From a checkpoint of a small mixture-of-experts model trained on Wikipedia.
Experts: 64 SwiGLU neurons an expert, 6 picks a token.
Below are experts of layer 4 (counted from 0) of a mixture-of-experts language model. Rows are named router (the router's row for the expert), gate (a neuron's input weights, with its number), up (a neuron's input weights, with its number) and show model dimensions 320-383. Each number is 128 + 24 x the weight over its row's rms, rounded and kept within 0 to 255. Numbers have three digits each.
After each expert's rows: "mostly gets" lists some tokens that are sent to it at least half of the time. This comes from a sample of Wikipedia text that the model never trained on.

# expert 111
router:134119137137116154129140086097136114166125129174127123100140164154072127121117108115154124125140147143124141194133101125109103126132168118141112112097148110142118160173125131116127145120159136
gate0:120120141062131111083114127113153107118105169173135118111086136122099171135172100114119115158155140102085138176139104089120133094093176091132104122152074106112165130146139159121152173111111177
up0:109114168158140140155124120128110112147161171163125078147090132121122105101170126139100140148120115102132122167119113128101131129119111153089138091150136134145148131130160126093135175102131132
gate1:160122144071101123151190127125155169146097127145098163115108102143129122169143105111133095102143104129130123124132155117129112087131158108144131144120111102143138094146130103121153118147141133
up1:182142102108170128109090116147094158105117135086160170149148115085113172158171201142102127122151127146120138127128178148162153130150106113165110149094086102162142145144148163138137151126137151
gate2:086130165118080116145157133089125110158125116217167093143126094139103147101103091154116117135113139123080133127116113099103161095138139111117114142108154124148116102087106133139099120105135147
up2:127115112156144130132131133140127097153150139077113165112116089105101110147089134107153124121125129094165087088110119146120121119145145140181135134067107109133102115149156086168125129151109132
gate3:150129137122123094147077148128154144116121125150119148145095130140104130113118100091139109121156115113154152135155128153126165097147107126153186125166120082135107120135143153171102174110161160
up3:169163063164113108134159113116117107141099093133134136115107156116136139155101110098155093122118141180110087167131088116108134105155146146144141120081136181099145166101091132137145120114100115
gate4:133113122162161156075113136114102131129149148173105152150134114111126128139112140107146096157111135168131138126147123101130125160111103109099150120111132140109131105077114163161115135130132154
up4:156167127141098133123166138128102134133123146120140138086143093149124165143130141130104093132119121167112114158098127144117153145118103125139121107125136101144122156164135126147138163119125111
gate5:119142123121142130114161123124104099116130140115130126097115158126110092158147111157133121137093145175125099136109082097122125125103133143131066081158095168109132140138141117074116141123147112
up5:171102123166137137128133094157170103133118175122145114096121121147124183146156095110109130101147090097132116110165116186106071150138169156131110097126112148145145141090126143150111126163129185
gate6:123126154114135134132120133103144115136135132162090099121114118107137165137110098187100139160118128111128085097102129140149140105112166125107184083107148130135138093097133169138138096120102145
up6:116129127121108076106109158137144100105172162071173125106111117113095149117143160102156127147107079129103128111161101130132135139151125127095111173126129146157132135120150144091124115156081155
mostly gets: " at", " At", " near", " | .", " before", " until"

# expert 98
router:129106124102166130085120117121142151123120108182135101098141139126162102118135139170156149140123156139142111184179101128125116166157174124110106101150150117139115113111158115107129160158162111
gate0:146138140112130136097122134110139100112155155162154128102096131115112170106128156129138138146142145131060192113163142100118146124109141089113101121130083111164184134132117130135172177119114165
up0:104104128144111141135133121097097104159143149166118096153109167147143113108134121139121138150118140173103100120145113124130152104121127181084114125141124132145145131140101118060131121094096165
gate1:151087134069114121152161123101114161145140088171102147106099085132182105156106100128113136133161114149150088125170116121133087088146177106112134116112149142131120137147126132124168078146135107
up1:162120106093153169111108119099141110166120152070160143122093120128137129150170152131120130130133120127142146128132159117151159109143109131125111148108093110142131138133113171120123156143122156
gate2:124113135134140131123159081082146111153091131157182094183160121136171175118101121133127113142125102088106125098120153120129128105145153110093112141113169130125139154137116176142097133134185125
up2:114115087148173129096114099085092105095155169112123132157124140094120085136071150086194139139127135114116099117156160145089143124144119099107130119122091132117136113132166142148161129158089158
gate3:147143087106128136088132157134159175112125137113117107126108105127145132120116114113075118145123126143162145116160171188156096101125083113144152173143146127126134114134132127131120168104160157
up3:162161087111148127158114094101164152158160130166102091113119176143137153110107124135134081139140103127108135170137083107176123113103193139112144149129193131102121121089141131107107107146158161
gate4:113120076153159179083134167135141100133137143154150153141145119096141161113126155085109129124146111139121153132172113134105143126149101165082134140140126114178116115128116145162130174129119109
up4:148165149164105169160145165152101123137153111122158185118174153123137143154110176148121114105101122163105112119099134104160073120130103143104152140109153095121120159164077139155135126153140122
gate5:089154127104178136137135117094109110097139132180170126129102149094114111158097097158126113131071128164129116114122099098169113113102143127122103121152077103113110140158134098079112137154146146
up5:137123116137110119147102136168112111124147163159146153103139167165112156140111107130111109075152124108127137120179108188132123180159160142137132105139121123110128084125132153153120149166171130
gate6:121185136141125134125102105112135155143161131158145062077124136129152182103098109138119154179113128132168066134110149120187146097100116098109153120088150151142118085125138141122153083143094120
up6:128127149134129087139111137172143086127185159071136128111127119151141137119186146121122144177125147126153130144173147093137163119097118086105103131140124147193132121105145151136102126155115143
mostly gets: "The", " She", " It", "He", "The ", " The"

# expert 36
router:159091136067145138133141123124128127168111096147133100086135152163091088134121147145137150118127126157158112085125117138145113171121161184145161122139131124148121099151116111093146130146152105
gate0:109133106075150121158147128158153122127132154162129114117092133114125140140166140155119130151145131115124185102128098118116143116095154072161130119151106117131115160125138159125147135147117177
up0:144102126110129169166130118132124150161148112147143082101119134170122110147124120157118162157143170130101140122110138092139139115119093143128134136143149134164151163137158117090145157119122150
gate1:162101114086123101169175117128146180127139128166116131105131082117137157188135095106112109097137089135168084091124137125121115094167166123124091131151107070170123131137150123131152109131134151
up1:164136099102155122127122085151088141116097164097150148138118137107127150094188179111132125185108149140105139124122138118133133111161105137144134169091094129179145127196113156133108150145126114
gate2:129120127134140087132126134075164128167140122201156112164137122117131140113119106126126129116149133121102178115118131079110150152124126105109082140102112128123106136098152147120093141142115151
up2:171092086149174111116158134106073097109118165079143136131126151096109114136131144118119158130155131105167093113128115121128119175139128126111121127075057147148125137147173124140141128191094141
gate3:103169153118129112125116180153153142143102081141110128170123083144126096122130112077109145148132111133148123134143150122125126088156126145161163104144160117123117132118105155137126191148150163
up3:153164082118146100146098080120113164131104127127135103099139156132157142113101120105096119158132107142122134150139085091125154107096153145095164107105142157120151129115139160147138140121152138
gate4:112093120182163164066132102164134116147149153175120133117167142094152141139135124134129133135162139152157123139151105167130141144148161114060116165154145082122127093136125161145138159136108100
up4:179141149183103109142107120134109094109114143112129145126143120112125131086117162136122095142121114161128091137103134150119150113159099149130126142142108111144116178139119142168109106125133119
gate5:123121163096146121143107096112146102123184100137126089130119127117106077145148097160149122140154176175138104122097116099139130119107118154136102130097098134111125172155131162070154102146144137
up5:120104139151095105109093142149109128082156163137153094123114145129121167137106117127113106137154085142124129170177167197150103150151136152132098099123102179158136139119139147117128124145143170
gate6:078153117102158101131129131104138108167126087185135101150068123103145147141114120164137145140102114116167067120133150158123155156110119134114130133123108138114138121140135170116137103124069142
up6:091133158109156069095086188108130093108169176088132127113161123148113100096144155109107133146109098135151134078156115115150155130172134125141113168130116112141140139129116149099143143123108113
mostly gets: " between", "s to", " into", " between ", ", to", " via"

# expert 45
router:172101095134129102129091080104145117137131101156166128096135157130085110129148118143134134158137125135113114178168080108145117100138132141119144102104121125151111056087130104085119158145153105
gate0:154145102126104105162126108114133129139169141151158128108108145126115152093168117117123133135141135092130170151143106109080156114126133079161107110118122101119123138145153100148154178145131190
up0:129125133114097155143103137100128104107188140124147115139090170119107125094175135123158141127134138123120096150135122092141160120112085155109107111127134102109147140134110110063152184133099127
gate1:169108135114103111124154117137140138159164136154101176100129139166170118196151105125114135131151131105130126115140149100132119082140148118143143137147136139182143086117126106141163108193093148
up1:195144068094133156146134156133135134158145115109137161118119097145126143101129140101137145128157120132185120124171166101137135063154093148152083137137123086144139103183162163143117115134149117
gate2:135140132139116155128156167066157155211135117188194094169155096149160168138127126120119164138143117158102163146100134161091139112128165096086096164116168094103102141145136134132088102120144181
up2:166129158153166095108038136130100111105114151102172138153100147097113084143084096116153132128191129130165115113136108144110105118121143105104134158120133133132084131146163107146139134156113113
gate3:138119110114111144119095175116179131138116113163121111149119126125107133153125107117102107141136114111152161137175138144124130121152107151135174110098158115114135132123114141163133166121142157
up3:158157082146128117133101103094130128178112167160121141092123169098150138128128125112128099122101094148110143191137084144162134137093159144128187145123132125111174133121140131123094130120115111
gate4:108094109189146156095112115160127125114140147182114157093131113140120122116111103100124121124105136139149129120147153137140095149148103102095117172177134109132126090138075138156169130090116101
up4:135136118109095113130176159090117078099142118097081091103140143116141175096106179100091105114142087176097129102094158131130170149138088162153144141143127118125122126156138135132150127147133129
gate5:102187167137174113156114112114142106093152151146086132127097144094104096140107109198136125169118133169127162126128092092164142127117115147107109099136080139140144143169115173083123148136167130
up5:161094120146094097093135154123113083115138156173167130136130145134145206160126079117100117066146118109109099123160116157147101160159144127161118099125114132134093111145147111139100129184141140
gate6:127154144126173138137145083083143111171120118149150091141125106120135150106117115181104140165149115116128067128125134155147169107099151127101143145097179122099166088118097163128151105121131147
up6:112116116114134081129109173125145148122177132094151129101111132132109148107189157113106111161145119147160137151158164125151132141154137126098134169115126143177120133132131151122123157146082150
mostly gets: ", the", ", which", "The", ", he", ", who", ", K"

# expert 12
router:158124079141120102106149145126152144148109149168117114104123080139135133131127145106145115122157128156142117126128100149090132165156121182159109121122155097132150082128089095114121136127141105
gate0:153141089106125125106155128124149130164138140182138107073107139117111177124155134106120113141115122128089177082156091106108147085093145103133105138135103143118153157115116125153149159154122155
up0:134104147148107149148095125087123131152134141163140065146072136130108110147138108121105127140135144116115119191125081087132151118180102159100151121134131155130156110152129113045163158122138137
gate1:165112103090093121136158096147123129159151127139097199126142122140183124164148127081117121135177120144136096118134127107130150107141127092125122137124111139166143135141082143133142083184130096
up1:152140114113154158160089148156102111144136150066145130147148107141157166133166145123148133150149170155122115157100142116165100087150142126154126145122114077168171143151115158120135129116141139
gate2:123084134097110109143165121051144133148107111174160097145119098147121139098155068138136112128128146109088144135081160135086115115128139128124078144118132104132105121110114154134060102075140143
up2:129106111135179105098093118130121115096156140130133125097153126103117090156120136113167143135129128124141128108139131127106129122114156098121140156126076142107114107141155091159166140166105144
gate3:153152124079135130113117167145150121113130129131117127185130092159112150111128138083092141136175129128150131154163111129121145140168107119174196142143152106129120128154141170157115178139124169
up3:207159052124124116152119104109124129131140127143147112088095157155133156144134160116142104150130125131151113130130071097105146161144165141134134144105107131062160119104100151102152145122101159
gate4:140131091127166149057125127120126094138132150153121080162110115114114161131116149104125155115147158173128152169148107155107128136098114095121137153144088133131106096137126119129169143137113108
up4:139160152151073109137159157105086106079134157110143168085110133156113149106101156133075092138143154137124114114094132133115109106143112139142137152077110116133129158198104088157107144096130125
gate5:126169126089149138128117127111128116105139155133114112118121152124136107154140110145152087148135172162117123110108103083104142147114144123152091138126132134142136110147144157094132087157129139
up5:171078118166102109125118077140111108144129165167176135133141131160123145104134094119086104134101126111115113117170123185143090151173161136140128135168129149127129115139114132132091155148109135
gate6:123143152121162122133153086078125110151133080157132088088139156109139162141135119119115130129121115098133079123090132145145152120137155124134144114100153147087143054140114163135179084123078148
up6:109124123129136106126086133146126124133182125091155120124097096102118125136163175118107158143146093136168158099129174112165117139152126092106118141136138115182112117124168147115134124149122114
mostly gets: "==History==", "Scientific classification", "Personal information", "==Career==", "| Turnout", " latter"

# expert 87
router:155077109078141130078145109141149126153117116141159134092157151125157100121122116124152097169132137130150112172142088144116124106139129152131140123152113072133121159099077113124122176142137143
gate0:153141132115135119156161130137093127109124156137136152083097131123086152109187128115121141151131122125090165141130118127116143095120172135167125109120100111137149122116113118137180170145106179
up0:138098132149117151153133116104100095161177151132139073167104155143096126116117097113130137175109137170136112173126138128111177142131099163092136131122147105104115136143136118065120168126140125
gate1:170144117087123105127171135141131147170131120168140123149106123149137150164166126113118117139138128132150103111166131057099112120127143118128161153105128118152186098132109054111140100180128153
up1:156147107107152162145112134148092123135125139105150165157132140142172140145113159125083148150155138121127126136159135144153140101138097133151131140119096089190093134130141122126126144130112139
gate2:129118154136137138153158114095111156146134073211178104168133101159156141123143116122139092175148103100105136081097134101090148119117149099142112130159145085113138151089094130148083173151162153
up2:121139066142164140081095116127088110149135164093167181130117092132117100131073131123118150093146125152143121118096126128087121119120164098140140106097107133147143125148187117111141097144137167
gate3:130154103111139103135081168152135144089126131136137121159100116153129122136132123095135087136162121122139160132164151126101144127146105132151154150103163150123122147132108114177105167087103163
up3:169152101119144101140149123095105116134159127124131087077140167101152127122093123150125106140118097137120131167143094125112121111138128129117193143134173118102140153106176129120136095127121147
gate4:153107117146165173100112109173129109138097137162136146112163108096124154116092110083126132181155105127092147156143097131118136158137125097121138138129102124090122111128095134145143178126122143
up4:153168143156118156161146149138097112105150146080104156109134154112148162110119180143116058136128120155100091127125138120133109124132111130117130110112117106138153171167098145165130134132113105
gate5:152176136068150139128113096112136118106127143134126139126084144105113084136145071160126119138130146171108085101098115135142162166106070130167106103119137109108102114141145140075112145128140151
up5:174089122124112083139102130135136108178150155157132107128125120163117175149136117133143125103137076105100155106173106146147115141176137140141111096136093116132123115116126101148112151139171109
gate6:082152152136174134133135055113110147164135116164139073154098145097110157143108152118099105181112105116170081105119126105178165113090142099121131088091103169126138097123124157117175097100108143
up6:104110128136164084125112162139151067124197166133178118101108129157152132101163148144129142144111078142141118123146128136143160160152095105096123145141114126155121093146148130108146115160133108
mostly gets: " ==", "==", " ===", "====", " ====", "- Coordinates: "

# expert 23
router:164116129107150080140087099118126105163125083179187086114127149141084100108117144119148111150160126135168117163139096104129115101144098173157153112133153093152123136176078126128139167159142127
gate0:124138114083159091104157128120137142091132134133158134124090135069112193104148099132128110136143110102085161141159098111130122110118152085141131127110098083114187139095124166168169166156156177
up0:143126164161142148148143132123102095196153129170171094158115143118096129102117118161128127145156119144126108170132135092138147122145092146084146149109137148131159126144119105095150135122121165
gate1:162142116110125123126128123141144160135112138174089168136095120119152131192159135086134122108134134127149144119122149124140096102141163106160101154152153135141110153163137095136153110149162132
up1:147159133082157159163134131137082136132113150079161140137158142133125169137140171138120137185141137131127117144180161125167150123119132114144108133095107106187137108159138139151112149148128139
gate2:094119174141112149142175137087150134166128111128182110158132113145145128093095088132169142152124128129093147164112126127108146104110121113110117120096151122105121105118122155139079136121124101
up2:157134101149159128076063095123100106104130182096109144113100121086113094101097128099147138129113149128184125154105142137141120143145165085154117098118093094146121126110149129140148096154111135
gate3:137157129117150090121075186136175147167129121122112102165107104126119128152105088067139093103127143119139168174150135137138165096146101145130150143154123110164121130157109183167145148080134147
up3:165135124085150099166142140083150137128111121135145093119104145111143162118094138094140088180094136151141100142138096125102111105123135166131139134148124114071115129127102138127136136131093150
gate4:113104119158139155076107137117093107102137135182118142114170112098117123094123136095101141146139143153130121144141104115134135137115125114136132162148138103115134086136136123165128178139110113
up4:141158155149132124137146154122101113111149133126145151108112103137113150156109184141089084145129132164133128108128161111115118123111084134124156150133136125143084150146101124157124121152132116
gate5:100163107111166121155133130124143111106134110147124120108099156122132096140128127207122162108140123195093120110109113110141116119083110117133114125152091147128120115149108129086113130115136149
up5:159108114166081090129116102163131117128141153127136119153150136165090175126130139136115142125172069142133130121144105167119066148145130140166151114159079167128153114131154118134116141188121133
gate6:069172107155157134115132114098124125108150097175168071120122114105118133157108138140145122157084113135157115120089131146158145119108141131097163133086095101122141077125132150175163093124125120
up6:119153124117115088148128153161143104138191154108138084152119110131095168081146138107094162169179095138140124123142168141161120114152160112073103148157106128177089122144156113130116119175106158
mostly gets: " | — | —", " expanded", " continued", " Portugal", " Philadelphia", " increased"

# expert 77
router:170108091098170105092157107115112121143118168176139120115129145136156101151137140097146106149164142150100114138136103089108106145142152157121157096111107118137089130129122148122090146119134134
gate0:158154130097132094110135133118126111105133158170158147109106130094097154115156137096128124135152125110105179132143126123112113093102136101138139108119094115127137153109138152126146172123106168
up0:110134146146147117130125117088097089185169125141155061149091138125142129088157155138105139155119122175147122127160107094129147134106101173112137088150139115128165131129106091076125108131117142
gate1:164098101100126142157135154116145145137096122139136143130137101121127088176168072104142103110107138132144138099136159136112122077142154098108148118124090109134140113135105087134132141126142135
up1:154151107106148142119075121148124147161143140056123171136127109134163163117119178153125155115172121131148127101133132130140145115156124102102102134122129087158148123117116159141105140115106102
gate2:107124173129124123128144144106114095155164154176157126145120134162152119124096123107125127142122128107096144137100125061079160112114120153106126140114116119119126136117108139144061147099161166
up2:158127110143187133145103085131083128129139151096125139104133124101109095173066144142157127108118132159117124110116146144089142111134145095127107147088080123155112138135178075095152125122122108
gate3:125144142145133151103087171157145134120132149152124109175149117120137153133123102076120105133199130132116152175184160145126153084137117149116189157115141086115123152155130176164162175091163144
up3:154152081116161129119090113116150112147135119146137130087164130107122154136111118136142078127141143145149122175125078128126142144126159125125172132132141114090153147076135168152131117093145147
gate4:112098120140161161044091120113111075100142154131113133124150081093126150157115123123137116145160129136106104151136120146102141141108086137115090147157135107133116059141113147119143174082115112
up4:183136138161109122120122162136122098116146168100156142095129101121159162148126158147119115157156118146102136139126147137162104120142081173105083118106124117133128129143102113168074150147131121
gate5:108176124128186129144138130117075150124148115137127118122093132109091123152181118214122146127121124110105107117161092086127101164123088135116080107143085130110106119098113160083099128162190122
up5:165156128146118117143166134105169110124153157153158139108130129131099147123141079113127106122155077130100143136164125165128111137150134115126125125136101096125087129123106145163118172169122123
gate6:143157132126135086103146107116121095150099104165149116111129129087129164120090139165082117143145115123153104118113137121125152128100179096130131090092134127123106081111161166127163067157137152
up6:096114172146118040135115112161126108127190152088168126121113098115094154121166146117126142142147127179167117124143158117171170142133125126126142182118144119178108130106148141127116133173097118
mostly gets: "|---|---|---|", "\n\n", "|---|---|", "|---|---|---|---|", "\n", "\":"

# expert 113
router:138123091108134117139119120137185136163078144156139116103125128132114126144118133143130095129159136128120116125115123132154148170155098124145106109120138093153101140140115121081119125113153114
gate0:096152136109146097112144141144147110166151151181128127109110146136139147118158128126121103152184116110089158132141138106113114079147173096160122144092103139129149148116140155151176161113129176
up0:106127156141148138112137100104121124141152150174086109127111128137088145127127148150144114139141099123137094169107101081150159160148142186110126107122142153097161107101131092084094167103118098
gate1:188092114083096107140171102097119146153122108164107163112117112127130188171168086078106158157139109123174123139180107112137116127145160113132120124127118122111154083151110111105123109159126136
up1:164152119110141147136104143149123113135108141076165114146153132098142121117184181136130096168158125122147113125118162127127167094128108135146096156131114063185142116129119145116079124117135179
gate2:121144155101138082115158139079132127151136138182163103169149125145105131111116073123146098128140138116120118117103163122117146093100126123092115147151146130119121159099141134146057136112138148
up2:159111119141170145104103105100082114113146134091157192095102104121154105171099139140162145121152142173154145087153150122099140116123115147157105136113103100113117132169169129140151150151110120
gate3:096153140104119147114103140124141136138122115150118125165107128162119122109138105091122147151157085107118138130167161158113130106162106131151150147118164091137118141150116138177125177138118136
up3:169157116059158096161132099103166131148161136130137114132128142108138144148111116106159101148125170129127132194137072144134145145114133126125154129124169122094153165113109124106126170115113145
gate4:100135148168133151048127115127123133134122155150144147122151096119121126160130125115144120156108158145126142128165081118114136135097124100108141140141161101084117100129107131136149157113111109
up4:141143116145112118127158146145098139130156155106125141106150129167125153146098157134096118142126135176112102134084161132156108129128071150137137146112114131150099151184105105133118141138124138
gate5:115141121135174130163093127110105129085118130134136114089116108139117085153141077172165121157122146145103118107121095098144152131106116142146115082121092127120106132141121137084129124122146163
up5:185125104138093100153145125128100114137135190146163101102154114143132149134111107126144112105143097116104151093124122139150123138172161115130119099134132112157132127122137107130126119111106157
gate6:102151140106137121133128107101103119128124117141106103132140107111099148120088137142098122162079137155142089117069151123172154111094126109138157107105141144127162057126137155124163076125123133
up6:136116161093128078107088130137170121124159193076207116112097124146133168127176156126080159169121117168176099119162125139157152131157139121110102153127128142167120152128143179126123104145147125
mostly gets: "°W", " near", "°E", " north", " ft)", " south"

# expert 5
router:151102149122132116121143109105141112130108128152170089125123156140070122126167121125151113139148128130150123121111087074057118190149142170142107128118165079139131127138118104112126132158145191
gate0:128102133113135106149164123163124132107138148194169119124118161080139145108138115136111119153146097149103103146122087087140147125099126101133116153099124158120197162105135146143147169122085162
up0:141158158167142136143125129095095099149170107130145081140097143133101125141118120122132130180084128136122103187087125071120173158148109165106087127119139137168130133143101110058123153133117159
gate1:151100127086071153146194148144132155131139128131099169136128151138160136177141125108127122151175120109175146110134138103150117092168127116090151143144145118137176130168102104119121089119128130
up1:134126116145126133128085135139133095148134120084153164140119127112172152088101134133175136123157131128154091104144152147122155112130121090142122148113093070171107118162122130148109154112105134
gate2:094109132133154108148148162090156107149157143162165093157161114105122142107107096133139155161136144138098175106105111106117136096107154108087155143142133106147106124139109142151132129118121142
up2:155126106118121149107112121115125101161133133116143171116077130117129070129078147116162118106106156118125119107109131115135151148144179131144136143101090136120119122156171077128108123164137138
gate3:104135140107109149110150154161143168105091116157099124160116117123114125129137096091136129115160134119140177142136141111117134112143105151148151149126121126121130088140137149138147154118148178
up3:142161082110165085179070150107138122125137135148129127116136117128146156111141104108161111129109137129131149156148060146111142119142149124155121111145141129091119164068130116126162112111129151
gate4:125109163146142145085124131104133116101120174116125126147151139154141152168128128106105122176116121144136126114132116127129124146127121118114113160126109119114131080135134124140139192098125114
up4:171156155170111132125145102118098109119125146128176168117151158156135165146146134145074102149117104133170143142125143117107117133131105132106115115130146137129087151170110152159121129103096100
gate5:108165146097165123109119093093107091126138152119130134114104140160098097137127092151113103135124160115097108141126111101150176144110125111126097114142072114131135129133112116076126111135129140
up5:167098128148090105136110148179162128129160167149148143114124132156147129128117106135087117135136129120081136112220121174141092122163175112152117120156113146151142151102132143118146153147140149
gate6:101107124125147128126119081064140121152129074180131064138128138109106173108116104141127133189111113126132100097093154113158159100123104112113188101115148145141148090127157154122168092121079112
up6:108141128072150070096125152142164115123209153091150093074145104106084140100181142133099120138090097125145098135123146126157141129145117088082122174116151131154132128134155167122142143168126138
mostly gets: " on", " on the", " made", " off", " up", " on a"

# expert 124
router:139146117127141136139182117129121098140105090137078109110165121138086133080136178091119124128111135150144094116113108143147111125176123106150139127104092157135117107149158119128158144175128169
gate0:152138103118108072112109161149143140143136148151141110099120112107130169085162107098150099119158131115114154131171130110109136088121140093164105141152124115123126150092132124113143153124147148
up0:092134144150125139124114136092100116151148141143135107140109130149143157109127115138147101127133153128118107134127098074146171145155100179096143099137154128128145131089106113115146174132129153
gate1:152110141089100100168183131114117148107133120135125165119104113111147128172173132099121088129133129135114100102147140124123145096119176114152136098127105134165153132157102103130148097125140123
up1:154143098101143166136126121177125142157154131087143161132124096132121160130126169134138142153136129134134141115118148129140149118170161143166143132121108100159104120129147192157144097165110143
gate2:128118131129110135171163103091168137151109097143175079178174126146126185120121108129116119144139116119125140138124131110089151144143171131101140200155149096188090154077130141104105120116096111
up2:157096104175136080111095130104116132125147140104118163116103151090124100136112157142141136109143153133166121066115131140117163137132174126135111081132102115124121159160198097127148116167092123
gate3:108145136140127152123119151157165101150102127130107145116080133140118106132129086093128112158144122110132104167130128161103104086190123123171142141125150133137110124166117162137133130088104157
up3:186167054146118116147114077123150116123126097105157100063116186124153129124113107130126118126150118146108085166121106110129159130109135103108145113129159157089158135089122107150125120100105133
gate4:104108126154122176073146161117092081105114144125119141143162079125111136116098107130131094162148101160093142128138124141083120154143116119124127190128115098126095114131116147127151186140150152
up4:148190143143100132152165131118144135096161116145120161088124108149141144134141186132109100137119136162110128140137133108148139122134086161125152121093127095153088125128118124174110153124085101
gate5:096140107076179130147093158123093061124146128115129105115143094135104091118139099192111096104145161173113096123150117085144154103103106126123101104123133107110116118138133137116146119122108158
up5:186139135203126135132115146111170100170152123142112149138124128157109177100089119136120117117133054132108127131170103166097105126164123154126138137127125137128114141138132147138071138143111144
gate6:140191096110151132134116122112118123144173113140154110129097170119154160113156144137131150120142103160154095139121139136155154148138138078110139087120151177111119079104127126115152119121117128
up6:130131120131108068147101136123122100130176159076141107086167155104122167120206146127089140135128089115159138107155150149121148135119153140112168145141105134154118110091119118148106129118120145
mostly gets: " Gar", " Gold", " Gr", " Cor", " Bur", " Gh"

# expert 108
router:132086086119134069142144118133135147196130131146154097121128103172132098163110141097106145120135156169141111100112095090098112134171110141155151094139148119148116133135105151131139121149125113
gate0:129130111082130108105183123113147131094150115169130105104087172137131183108166125124117130129139115100104139092143103126091168138122136116178094152107120126086133130146116119114147118102121158
up0:139158141138117153150117123107126130150153141146176089155122169141082147115133137123164132171148143146120103152111136098130152131117088166122121113136141129126150152135093095054121179118152160
gate1:184103129088119133201145108147144160143106145128125193114158096160186139137160116086135112103150142123181093112119161128149104075114141140121143143140119114120163090163112129133161076145157111
up1:128164110131148122148112114150133144163164126098111115135123122145151156105138149144096140158163136117104146094122152152142130097169135084146092153094116112193168137141149098169124143136107126
gate2:099137127128137125103151167099162143128149139203182110165115110151133135106132087114150069144143139132065123118112166107090177120108101149081105151111091108102116109135122164119095130125139124
up2:151108126146173123135123138145116132128141162095138132121134161100150140153114161106139136151115137169130112142131084135097130131113149117150134128105091131159124093157170116132145104171106151
gate3:142144118134131123140068111138130142109125141129149074141136106143119162086107113092120130145144133140121120149172126117112142071153140138148156136121143158118131133168122155196176141134124177
up3:168154103137183121182125135127153172138138098116123086128152172114148148136112125084117118154107112157127113163129068130146130113155125115089167140100157151099182170105139094085135158129117124
gate4:142134107159131166081127114135132108118142145142126135132161131096131152140141117119124132120137161169103119131144124133131120129126118153082117169160119077105075080150158157161155158100154132
up4:136156151119138146145169148119148110122120129085124161106141130173128154117096137118084128144134167166154142177137132177168119132131105143115124146151171100129106155164149113168113124109128108
gate5:129153132100137119131108142133069144099145136135118121106111132145151112138126106181138096141154171133127115101071106088125145130137126116135083150126101126141142127131139126081124123145135151
up5:154137104166113108160125120135136126139185182158150152145107124143142139133146149088120101121179099109106144142162109193136117101148128108131131125142120182111097144130091123120123146145129117
gate6:134124122149122099171121111059083126160112129148149111120124115118125184125074124167106099189132157124160127132137101131127149135115099108088155097131133127099132097120117144090162077143109155
up6:105084146123121073121087135135151138100178179092207124132126097149106123116150153115094123126112118113155147107165117129117171154127112123113126138123113112134109127145161131117127130178102148
mostly gets: "\".", "ers.", "es.", "s.", "ation.", "ia."

# expert 38
router:133140107124118119132104111109132124166107146148146117125139114181112118129106138100139115139147162146175064080147092111118116100147132131131106077112133093173126111144106115106162153158155136
gate0:137129085097113116134131142130105097141144138164159124114096146104131185077172093115116109122133124126102186115121120070132116081118141107161128126134083112140142161112146149145137180136095187
up0:146153125119155137102136117069093107158135138136120100134122166132116116154111108085102132142104158109119113183105094106138181144125110165088112107131125127137130148116135113081127147129132113
gate1:138136142093128134150197136124125179102104137138147160090108113170172100167152095089140154163142106131146103116136128115103095091134174117139122114140133122129136088143122100135137124183112108
up1:150127113127146138156114115179113095151120153115155136162117107128134138129153155134125082179138139110155127123119136127168153078147131105171109144112117109169120133150122152116100143142121144
gate2:113098143140154118152140117070120125154095143218148119192168095139135162114142110131135121136125153127123151122097136117087128105130136110114081137133161078164120137128114140126115130140122123
up2:167127146180147154101128108123092136147109123098158186173119148138102110163093150118139122125113124134148109095124144088088126149122165129139139118111094123109123116154147098111131116150117165
gate3:136174098128157143146091148160168153113134142110133126155101121114137113076123094101100109138141143099136117124124124131100120074145136160175187106124117118132157129159115147139141145112138127
up3:171112090135159103167125106104130160111093129093127124107103155099165134103126141102154156136103142123116117149116108120079119113087149125164171118145112156120181156111110118116160104142135098
gate4:116127109148125176040102111146120114119114162133122144128149139145109167131080140111129132156152136144159094150147132122116125123126133119122101180172116118138125098120100110134150186107119147
up4:154161110147097124146148164143091124131134115104154177108179121146123174143131194103105108141105119124116105154102169140133140106120109116141113164130096108134124165125136136131108144108089112
gate5:114112167099158111169134124099126073114146128117131124126103138148103071129144115176113082134176164185133127094132142107154173142120094117147094117139087158147106105117095161100116149126132147
up5:166118141133110116118110156134133170109158179158161139140122140128138160127124087133129091115141071115141111155177093167106067141163149126118109129118110103148119115077145130129110145141127116
gate6:107139117153151127173118090092131123168149142152105087114112161117120186107125075154126142117132145144120087104105126120140133109144142102114143085105122140112104070127135129139158092124147142
up6:107175119119150051107101133145120140106185135093150087096109136130118159081166157130101111154139101118132143122140164127147111154141115126086099128136118131154121117129146118106095139128106123
mostly gets: " L", " Le", " local", "- L", " TV", " l"